Below are experts of layer 10 (counted from 0) of a mixture-of-experts language model. Rows are named router (the router's row for the expert), down (a neuron's output weights, with its number) and show model dimensions 280-335. Each number is 50 + 12 x the weight over its row's rms, rounded and kept within 0 to 99.
After each expert's rows: "raises" lists some tokens whose logits its average output raises strongly, later layers aside. This comes from a sample of Wikipedia text that the model never trained on.

# expert 16
router:60 58 36 47 80 62 41 59 41 38 41 73 56 52 49 46 31 69 64 59 69 52 56 48 33 50 48 25 53 31 46 51 50 41 55 58 46 56 55 50 64 47 55 45 58 57 28 67 57 53 71 48 52 54 47 41
down0:53 49 57 61 45 63 26 50 53 41 43 51 34 29 48 43 45 62 41 43 66 38 64 63 57 59 43 43 38 42 52 34 47 37 61 30 53 65 69 48 59 33 70 71 57 66 53 52 58 44 37 40 59 42 57 50
down1:46 62 48 40 53 55 50 42 40 62 39 59 59 51 41 60 43 43 68 58 62 44 67 61 53 33 46 62 55 43 63 49 37 54 23 76 51 60 67 31 53 49 53 66 55 61 56 69 36 30 46 42 51 55 59 68
down2:45 43 39 39 46 24 58 48 63 53 48 58 62 52 59 60 55 64 73 60 32 69 70 65 70 47 58 13 56 35 42 25 60 58 36 59 68 44 56 45 60 52 46 42 34 48 35 69 84 52 48 44 73 63 44 23
raises: "'", " and", "-", "-w", "–", " to"

# expert 45
router:59 46 68 65 63 39 62 69 58 77 64 42 64 50 50 62 34 30 59 61 40 65 32 71 54 66 56 46 52 64 40 53 32 56 51 57 46 34 33 37 42 47 51 53 43 40 43 81 49 48 41 43 54 33 67 47
down0:40 22 41 58 49 46 47 42 25 39 57 47 48 46 40 53 75 36 52 45 37 68 35 66 69 51 34 33 27 36 68 52 57 53 44 41 45 65 56 63 61 67 42 56 42 52 48 47 63 54 39 45 62 58 49 86
down1:50 35 72 50 70 35 66 79 52 58 66 57 29 50 39 64 49 65 70 32 38 38 49 51 43 58 33 56 39 40 53 42 77 38 62 71 64 55 34 46 70 52 58 52 27 70 46 60 46 50 34 61 34 50 50 59
down2:36 63 46 55 60 48 32 77 36 58 64 66 47 65 63 35 54 45 42 44 31 66 45 25 53 46 59 35 58 49 56 58 25 37 36 57 52 55 56 50 58 27 45 47 56 52 54 73 60 31 52 31 41 58 55 47
raises: "=", " Language:", " type:", " Class:", " Occupation:", " Education:"

# expert 60
router:52 61 66 38 50 79 52 32 73 35 48 29 70 33 23 54 71 37 52 47 52 32 27 33 51 62 61 61 61 37 46 43 59 61 35 63 69 53 44 60 42 53 29 27 56 34 41 52 18 31 38 78 28 53 64 44
down0:53 47 72 32 67 56 63 38 66 47 38 53 70 71 64 54 57 45 36 43 51 38 49 60 50 49 56 46 40 42 22 44 30 43 55 61 37 63 31 54 72 48 38 32 71 58 60 24 60 55 43 50 48 35 56 60
down1:55 40 61 47 52 58 34 45 60 59 63 65 59 61 45 39 52 54 37 34 53 44 39 55 42 36 56 59 53 57 39 44 41 47 53 80 47 45 64 53 62 40 34 50 65 44 51 76 66 47 60 41 50 39 48 42
down2:76 35 59 48 61 60 63 57 54 75 43 57 69 51 57 56 59 36 60 61 26 56 52 62 40 71 28 54 39 54 36 60 49 60 45 69 53 48 44 61 59 58 60 28 60 48 47 47 49 43 40 75 68 68 58 34
raises: "\n", " ", " 3", " p", " 30", " 14"

# expert 65
router:44 35 53 50 63 61 42 71 67 46 41 54 57 36 62 31 29 66 43 49 40 72 58 60 48 64 63 71 60 30 62 48 74 48 48 62 59 50 51 48 63 43 57 41 64 49 48 35 60 48 76 42 59 53 60 60
down0:58 33 40 46 45 49 48 49 58 43 55 35 54 77 39 56 45 41 49 57 59 55 43 61 44 47 42 53 49 67 50 46 59 50 69 32 55 62 44 70 75 72 45 65 37 54 53 53 37 32 51 47 48 51 53 60
down1:51 17 71 24 41 55 46 39 45 53 47 39 47 45 67 53 45 61 36 42 56 61 40 50 59 84 63 45 38 50 58 54 58 28 54 49 53 69 51 49 41 59 74 54 53 56 64 49 69 62 50 45 60 52 50 51
down2:43 34 37 74 39 59 33 48 50 51 27 43 41 39 39 82 47 30 41 52 56 60 65 46 43 57 50 44 68 67 56 49 32 68 47 48 39 64 52 57 58 35 67 38 54 44 40 43 54 37 36 50 55 55 50 48
raises: " and", " top", " things", " or"

# expert 34
router:53 58 33 47 45 44 64 70 36 51 55 35 54 47 37 44 48 39 59 25 18 71 35 61 56 36 42 33 72 39 46 48 34 52 43 48 76 60 40 57 47 44 61 38 55 55 67 34 51 66 20 51 52 41 36 54
down0:58 41 43 59 67 44 62 50 40 55 69 48 48 49 62 49 45 57 56 64 43 44 51 48 39 54 69 75 41 66 65 84 47 41 47 30 24 50 51 53 55 61 67 46 35 34 45 55 61 54 58 48 29 51 33 56
down1:45 25 55 47 42 28 69 46 56 54 46 33 52 58 35 50 33 40 42 26 73 31 52 41 48 32 29 45 43 41 55 47 44 62 70 25 45 36 50 75 48 50 57 51 53 29 23 46 44 55 46 40 44 48 71 48
down2:59 28 54 68 70 50 65 42 38 46 52 68 44 36 42 29 41 59 42 50 76 53 48 53 63 38 70 64 47 39 44 69 54 43 72 52 74 54 52 55 63 33 44 55 51 29 61 55 36 71 54 51 56 35 31 54
raises: "cl", "v", "-", "ch", "con", "se"

# expert 96
router:46 30 55 27 53 68 50 34 43 44 31 45 45 37 69 49 40 53 34 47 32 66 60 39 46 68 54 46 59 63 50 45 45 36 39 36 49 44 41 58 63 57 55 42 65 43 53 58 58 57 67 48 61 54 63 48
down0:42 56 27 56 45 38 61 54 58 46 79 19 63 66 64 37 49 29 48 48 53 42 41 44 56 49 37 49 54 63 34 51 55 48 65 51 37 33 86 64 60 57 49 70 59 67 58 53 53 56 63 34 62 49 52 56
down1:49 59 58 91 65 56 42 67 72 65 42 34 56 42 44 36 63 46 50 47 41 56 27 59 23 60 52 46 57 43 59 58 52 63 38 65 39 60 63 63 72 57 51 58 67 51 61 61 50 52 39 61 36 48 54 33
down2:63 26 46 40 47 74 61 43 44 38 68 60 42 70 57 61 66 37 46 37 50 61 41 43 62 55 57 51 49 56 33 71 51 49 67 48 58 31 47 33 53 67 33 51 47 64 73 54 49 51 51 41 43 49 56 44
raises: " and", ",", " E"